Weights of a small mixture-of-experts language model, trained from scratch on English Wikipedia.
Size: 12 layers, 14M parameters.
Experts: 128 GELU neurons an expert, 1 pick a token, a softmax router, a shared expert of 256 neurons.
Training: a variant of Adam for the experts, 4751 steps.
Below are experts of layer 8 (counted from 0) of a mixture-of-experts language model. Rows are named router (the router's row for the expert), up (a neuron's input weights, with its number) and show model dimensions 0-191. Each number is 500 + 40 x the weight over its row's rms, rounded and kept within 0 to 999. Numbers have three digits each.
Before each expert's rows: "gets" lists some tokens that make up at least twice as much of what it gets as of all text. This comes from a sample of Wikipedia text that the model never trained on. Tokens count by the router's weight.

# expert 1
gets: ",", " and", " was", ", and", " of", " is"
router:510544452433473533457479488524544519451444476458539493540427507479507507498528563525522486460500494507490505505535473517545475461468479494504527483511519446529518505525563508427544503537450505468513487522553460454548501531481479502522498473491465484571503477542508472567512556540513489514513525496527575466501427452506558575492443446496526503524464477477448641525461428496590517485473456509499535569544510470511503476436547426535442482494568514481475479455491524465484463413480447394506493560536528435551495563491490505546509421507649478466497551501539495402528532490480501542
up0:531516456513423520509499565514520512455544480438517439418472512541479510555572483437429569538524492488475444454538508534526519465466498492473487420579509486505525497494484433531525520512521531506615540485507489465526472563565502514525507554421529482402485523482456499552499541483440515507478505443492488435530475507523510546468398497492574488524524539550513484500503495456572534480496477590507481542537493482497541380446510492454464585477589487516490543469465451513439429499533491454477528529442530496548497550489450465550554507497488512455545457561474526535485437531502487484
up1:482491481488570528520464564540484500473531529538477536474521439507542512521454519480456468467460494439478458527477527570511511408451493500529400501514438527523499457486517476447442494564419571588506483481478504518459513489494498432546442505508466481467514469586474506513446456533583451499559491494451474557478443498540439479513543537459469535530487527525429489514477554528529458447486518539445479555541500523490558422482559515502571499516490447493504536475457519494499436480557533561545533487417434535510514567535435567491535604542484507505551463517493509422574545487534516494
up2:465513539569534483529477524552535440513539546497505529499441470460457511433452558422540524493487467513476512492513457508516435479518414525613526517486578474480531489430538462438563521494461527552500528454496463538468524467535503547526541467516518489548429500591476484499530493529470460503477556464502488505513461564545485490489430474485479473569528465544520520555482483442487546513476545517527516536550431552461468527494592462528475492521525522475496486455504454521480416528504497483426435553475503470537520478526431531422580425500511541462410584497546517520440577483479442496
up3:529559493486559531503506535550539491539592462487444549495546462512451444444493483439489489540494450478445428535550439545507492532488455476511434511508540492517522524484523547453454456474459553482483525489413458489480463470478525410479483537477465471490556565475524578549459504592503540503482492475436500463485502484544512507399444489519552539493493535526493546459510533504527510469441535477497521496509485450625591532489539496507454500490526524484489488491513554520544485459554478427536477492502467504532451663489527478509532541499466543497485481494468448571601503555530508487
up4:494478483475404529551523499477510514452466466519456460531499440510499479453525506555542541473582488450451463514469497448521473497534497573465563450519478501519489480442485558569473462398512502465504551486485453455497454551498382486504512523482467501503503512480476554556513451491614522447562537565460577605494543540588494497479547459492540509495434562408469525532496493486486500549543499569505555575528413485460519511494545471455478494530485490484553538523475552528519521487502500517428477461476459499585551455448513454519474483506464509463556459498505457501519469454527526527
up5:433523556409491459514406529523466466508465510426491485477525502502469523541541563521593510611557497509478497467570553469435562529516499498450476524565523513502511483470462497551437461492524504482484548487529519404509443434558505510495535495507565425530529534487535504494525453585551543434509568478535488490426431531524506523480527516570557561523473468488466501480466552554500546515530505454524519566491442460537486464519550540490454456480503482538438514522482500511458550492501547476524444508451507494478408519469432463528469440473472500520484464555492451505578472470581500474
up6:493423482441477441505446496532471568491477466503472561508460509537490510461452494578572498510477511507525480487535587505506514552416501580558495472460521422514448493524553540522530509522545480472433466483468483543497521547530449468523559452518460496554535484531477498511507445522507515512526421570440548493495433425451513517441540456475520391487509433501515509531490518502538494504458582488501503472551583555499473506452479478551520462516536537492497564498405480515450511473407500581528547500557463463557470526507440508461534555524520465497476583507513438479509546428472454486
up7:488515552483562494504500489510436509500462499537502580453479422472546461535478492551453487474534505481495437468580497484505480474494513530509533480538474497595424429494393520575540532485533498489533493489552492497530475464505526411477450490450462505498529438435488428568522490570520577444534562494470538494481477446554507516555509553521510490499549456491452516444458496479525458474551446503537530578503471486556489419511456483483494567438537567477512514493527569552469536487516396452487532514481487542503542572526522401532457437567469531478495507515501520502553437528467471532
up8:473483453412492493522440462478509468431473536536532540513551563486543498462545478549517498461521451490465524530565510455465448468426503532533524570551538510509517495502508500442495560457450506486514468542541460470501548433483488505508550492546446498585597462550502467578488583562490462512540480499533526495456375474421480487432521468500546506511563454477480540504465410560543559562477508506469511449510523623518468521463539509547477488480493480495430496521478499507450458460429503476471521531503518411524501502496456510522538454560530503500511533520475491514455614510507509499
up9:554517508466490508504438503510531541590483544477510483519551482537493431465567506502444536528450523500485539546513490550487511485568539478537536509428473530548462486526499512552510507544533403462486423423523463464444467536557472426517466454548462486476568482532526518510496484543543489473551412459550497501512453554540530472536460465470518466421498518496522499451474579521522516472507560530514506547561559501451510487488421502425474510568458441520496536489445506545417543443480488499585468387464555503496540548442461455495514462473518544447547563521490502443489446540493525484

# expert 5
gets: "\n\n", "2", "1", ".", "\n", "0"
router:584526555507539540558503490549503493587456491579522512481548501516532546448434525545517555495506425433506498489475506452488462523519441475515499405446459551433578488523501504483460534405477509495467527460420513555495486482506432563531568545465541445490552511536489437484513464558496477493479516535561485525527451492522546493464484433457468427487493514514493446526514575459523551534512587558503517457476577521453486551424524509511513402497470477479485451437462488539473472458517514507496475418525537502482479479501562481448494536508425458526498528543533452498436517450508474461
up0:568485422481516535489498543518483492502530468550446483499489509430559468529486546515439509513470490474480523459521563450473485422541493456525483448483576568498492558485540512542377461559510567554524503502461539449486488522512535555487550484512528495492528508466402433509475545468389566483471519527483521495496554499505458488522498511494461464437507517491426546572454489548482488491535478526476438460488484504566568409513470563545484507566497591467495504464611494459431422524502489510518486501448501544507485506537479493522472564487460519520565464509447566494523422496533487490
up1:508418558444477516516515491537527429553452480523512494475547525538569412534517537575457513552456508448528495515520497484495468528482532446490438478532543560542507443492482488470532504530504567468443476490457459479502432439441487628457562425540479519446539541473495433552574513478537597445529528516486554554509436497489508538402540534562518479467483513508467517547552533488464462518484511571499491515538449469549516503519532542472491461491499524533548509510478453535446424466514499484619479543537515498504454480501504469470425505479516498509502472532501487486459456420474570495
up2:472469484474411504520455547507553453443482413459517458477482548482494571471471498540573532482452532510452493432518432519522525556506522586518545481516543535513484464551495519459532556507475499507454471517487476498540441413503473527504533460458517510449547526590489492451484488502495535433496505527509455470544438560512526517563447512573497532485447511445401522519486539527551452535549543529531478492400463528516498545549570481534439474507441446459397505499542519569493477510508488500479501533548504504525487478475525477526577487532543486554439507574505465415477503449568540449
up3:596534478527529492477495467497454468523480648470526519493520474467511551509441493503476508462479478447418554453518530457480552503561499476494478483485433557530491531527498519464463564477513453489411516508503487526433494509551393511480520446563451528462588456543481502573517449547488537451529438499456540482553529530502478519586542502426520463464467470511511547474532489530514524481489537552443526553558552552473457467479567480480458494580484502517504481526504562550460473452424498483479451438502486528546505530455458536463422514515515550506538437471590468503514492514486487453
up4:521438508397521457491529516501486516483494498541481415528443511482543507561455475450445460503430503489496491602523483495463500459477486487533492509504467554503462471595495524526485413465534524531458513474435445495496486474458528516523536399537518466460511536420539487504536497474494473513535553490548530538488476436428531556420528538512531512432489465473524486547486508455432558573560538506500498486515480487506464537523471536484476537543490480433555509560553463516447459430536487409496535593505515535591521610496479481541467494494494464475461483601525473463478530491468544517
up5:545505568480466455487499527592522531486507496524522534454518499506506525428466519524576576453409447552530442523518541494497443527497492534461536488540542511477487519541499417511511557498444448493467489511437551529504483405510459585479579501448516505511490456464521594549482512488504515529516526471481499531516431422475437490453569454469498459465433432470497510577547412535503474570469473500509513477571484499493504535461516578492504519616421519499534536486491452505481486529463470602540500540505545530513491465516499488526465478423474464460507455532509437512471495455457512460
up6:498465486448537437480454439524542504408472574475553520463561524448527458465461499575566464515536449503450475470500594498448512409492528520488496443479449494524518482458545495440480544462464494532488528471570445510472481496488444523546485509548508497498431530530461504500570531517543528496531456517447644464523528509526570521481496428513470483479562498461511521535505498548536490529586434481454473509519482514468464487496517597518500539479428505506501520506426530502477502459515495553514480548532584508520504460495525554520400545486506518494562518475509524501533524455618446470
up7:516536476528483430531434504478491517482540491536537500492496454510446502498469488503542513480567478558478537567489495581531455451556460463507467457460450579500524510558465533459484567501513539543482512503450511374528445467536567481532492537484540504472500578550528464447589448470520461493499486479545524500450464402496475546517494422481382428563589540506485500481489537480468506499541442553468502510482440556495497508501458461484552487455535557454450485472557510553516505493532523458514478439473470548565477505520517544500464495528490474478507591501493502509544520429598472450
up8:507513424531484487509468506587417585580576578464465463456510517536513468524434515482478545492517519526526509491467502488510442497454494566512535540480540469505476492542452472493430520468464499518497490464505474519605489513513433450537491525528461462464514473489485494412434498592491557513503423463523407512575616463510520526471431469520530403446525528536487483507511514477484527594539472493496520525492576526547472522491507479498478549564492558438510578513507540497450555490487487490589461428502503456475485542547541464492523490572459490494472510494526450490508471534447502491
up9:463551508474473442530484433464502478512468502501518503567481521498519499534477556378507518495432453581502479561491527474511523545559501496469444488452492516481463471592523560541602479454495471498424539414529411458511455489452503578518523465524506501518518528450481438509502480517435509503526526517507500514491503444502572501426526466500482518398522504520553446526550492521505535585595538547464518488520460585561454503442539521535499493502469541536528515491520509579419521484472465485481444579509469503545470514483489554423466544516482534475482469540579447503500467520452506491

# expert 6
gets: "\n", " | ", " (", "-", ", ", "| "
router:491457528489556515589450483539561440446524474519532416541588527535525514493492487494462522449485534456512437534517481519506471548470471485514508461464387460507517504466575408452498576436418535523540470517509560575546460454494514467509434484449535506504467508515552479472508519530509498450416526471507515545519460459445528430516457503511473496481555493566534491501566441473473563479509534485530454453484446452518553531485499441508520511463545528518472487451575534469504501548507497453484566543443513466462470473579438582474497464524489491505436535468537506582524516549529553544
up0:458519578532503424556506505478497501475536524505448490486418439540448533517474413459464480558534452511517444527512511519459484489541501537502488509431463493445472531447558429453513474584534472494482488506490528495502467496421479543572456581538493497434483564494490556536542522453482516440506500502528515449517509530473427504434538530421547557477555533505555479521513488604449475491476530556498468514591481534581549480459463479514517454540470529537545488504520400498455509490526497445452470457539456500515462533446541496475504536461539534529531449520466512500534450505430606535
up1:490482487503440487554473584532517487513539478542472492561497494457460405475450506512501567533477494464585424572554552490442540446582515457551517440553457474496471543529552493477461515521552510492455496533472483554414516408537512393493459457470514607446545453484525376532474532498531559468539458503501459479490514461481466504472496541461446494462486537473467538526513529486446520487501543501465507514466532488522534468503489508418499521440511523498536503487548487590540571446489476423455513537447536512508546495543475479547504507476487502483482580572505549475495535505458475476
up2:550493518521525518496493490448478547488468502501596473515509518495510484475499493598473419446460506481550514527523564458498559466503527527585488478527450499597490486515412464481464505445484519530549458492534497513475450480472484491549477453504497534537453501421567422538449539521451478476508530451518518556496467440516517459494402459428583563485581411521509493529558511477512547465516466473497506539421527458488458528525576469527521473561477583492487553462575545535556534502524429490428558550453513529486479583539515450478509487423515494547500482515519475517527493505501479464
up3:536499485485396497498551559480529475496556484527489464469478530520449433458504519450519540498467445499496473467512549518498465546561511435496423540498514538555429417540508476546422462550513531532464506550484442476543554522480414490448509493524500499536512500499461526531499567571488492517506477451435535544474579582526515464574431532449488544491622481526502521449572508461462447502468466488473542491495512507501536527627513475531514452486478494512560466525496423501481419538463465547493485465465508484481457510404466500498574539454493524509421528541515490503506538511480449493
up4:508474517476480526557432529461549421499522539607527464494561589502443482553453444527509440504481506486489493458567457496504562520493475530566592505410469455529531516514518481516483421445410552463546522592566470513455533507519442421532514507499493528524533495511495469546526524567476449518516535512595528534479476501505473544512543414473518482476416444491461578496595474455523421507466443588525499513475467513413456553524529463506491489551475543497485484493508569517523517510430466473496526485521530469537539504521497499494462532490513471494464495536515459466490496557480476501
up5:451485539441521514509435496468547426536507521530474525469491606429521429540491465574502429493540499533452464579514537533521468507464512545488542459585468514547490533561471563448545512514454463481518488544482480511443550439464482477533486481505447525434505517548511505495556450503453530495494488517492522428471489490454585455493446489560435482481563576537459532520531496546508490511523491500573467484512509549489512533470495464514453492513480529528484491606499568485514489463457523445531499520473473441520414501516415496442466512525616565587484518521542493508515508448523567431
up6:516478508395448429521462477481571455455482495537532499543450576483461509475440518564488464559550472472495492507568433500491491518460486514508532494472463530368529542539460488436486535490460454503516511600564465478508483455468489515545489507427503522554439497533452461468546539501457486457512496452524509534539467541436532467494502456526546479425549484482543498504421470556465574531525585544509505517470518576462484554505530526506525488506495510433501471494482534491497543507491419491561497566471528533525469504546518564550549507458510503599551552532590503525466436482472472531
up7:523484467424446494486450486542527501458469513460476475459464543407459464522489506561457544535519504534466469583507462565423469493498507511510544521604475548511502565507506504368548544471494504539516484551596456427507546458463497519478566504531529537485542470584560490526509461548476470518521486441484483473449504509494522549520529538475506393455452527471502539463549473477518476470468437497583532520544468549443489532548536485467568557515472491500504489514466478495442445476471477430591513555461471475544494521490508495507427489485520534489548474451492540474432534422479549500
up8:482483514470558573521599512459501477521491539485497514460529488507543439551485519510497494580507485442525503505506576474528573459503495468518527426491517508453511485424473518452454421554557546456524461534480486512440524526422527362530538432532506480484496471462447584512529519533516502485533521457530493531509550528485460522491499494505483526481569575466464499502516520508437483503492514484456447492528528458449593505539483527485536526572408522558492525531487519389547437448463436499527463491516531508525524601435518492529443510464473414503509455555526532455553482480482494471
up9:483477562440523490562479496490467441571503444477433557470456492515447572401554567496524533519448495528474487521503477486446532479448549506501511505519527516498529502506455553530433522488478505467500487510519509516532550411465498520528484541548546537465508493505436447550554579551486483471495541546502430506510503442518481482540472494480531501496528417457561524460475492515546529489472504447545500453394447444600556461454509499556535584480530447520459494503509476536466459585488473453518449466448579497507465476558497548519550544474528533476509502578466552478555439466581463486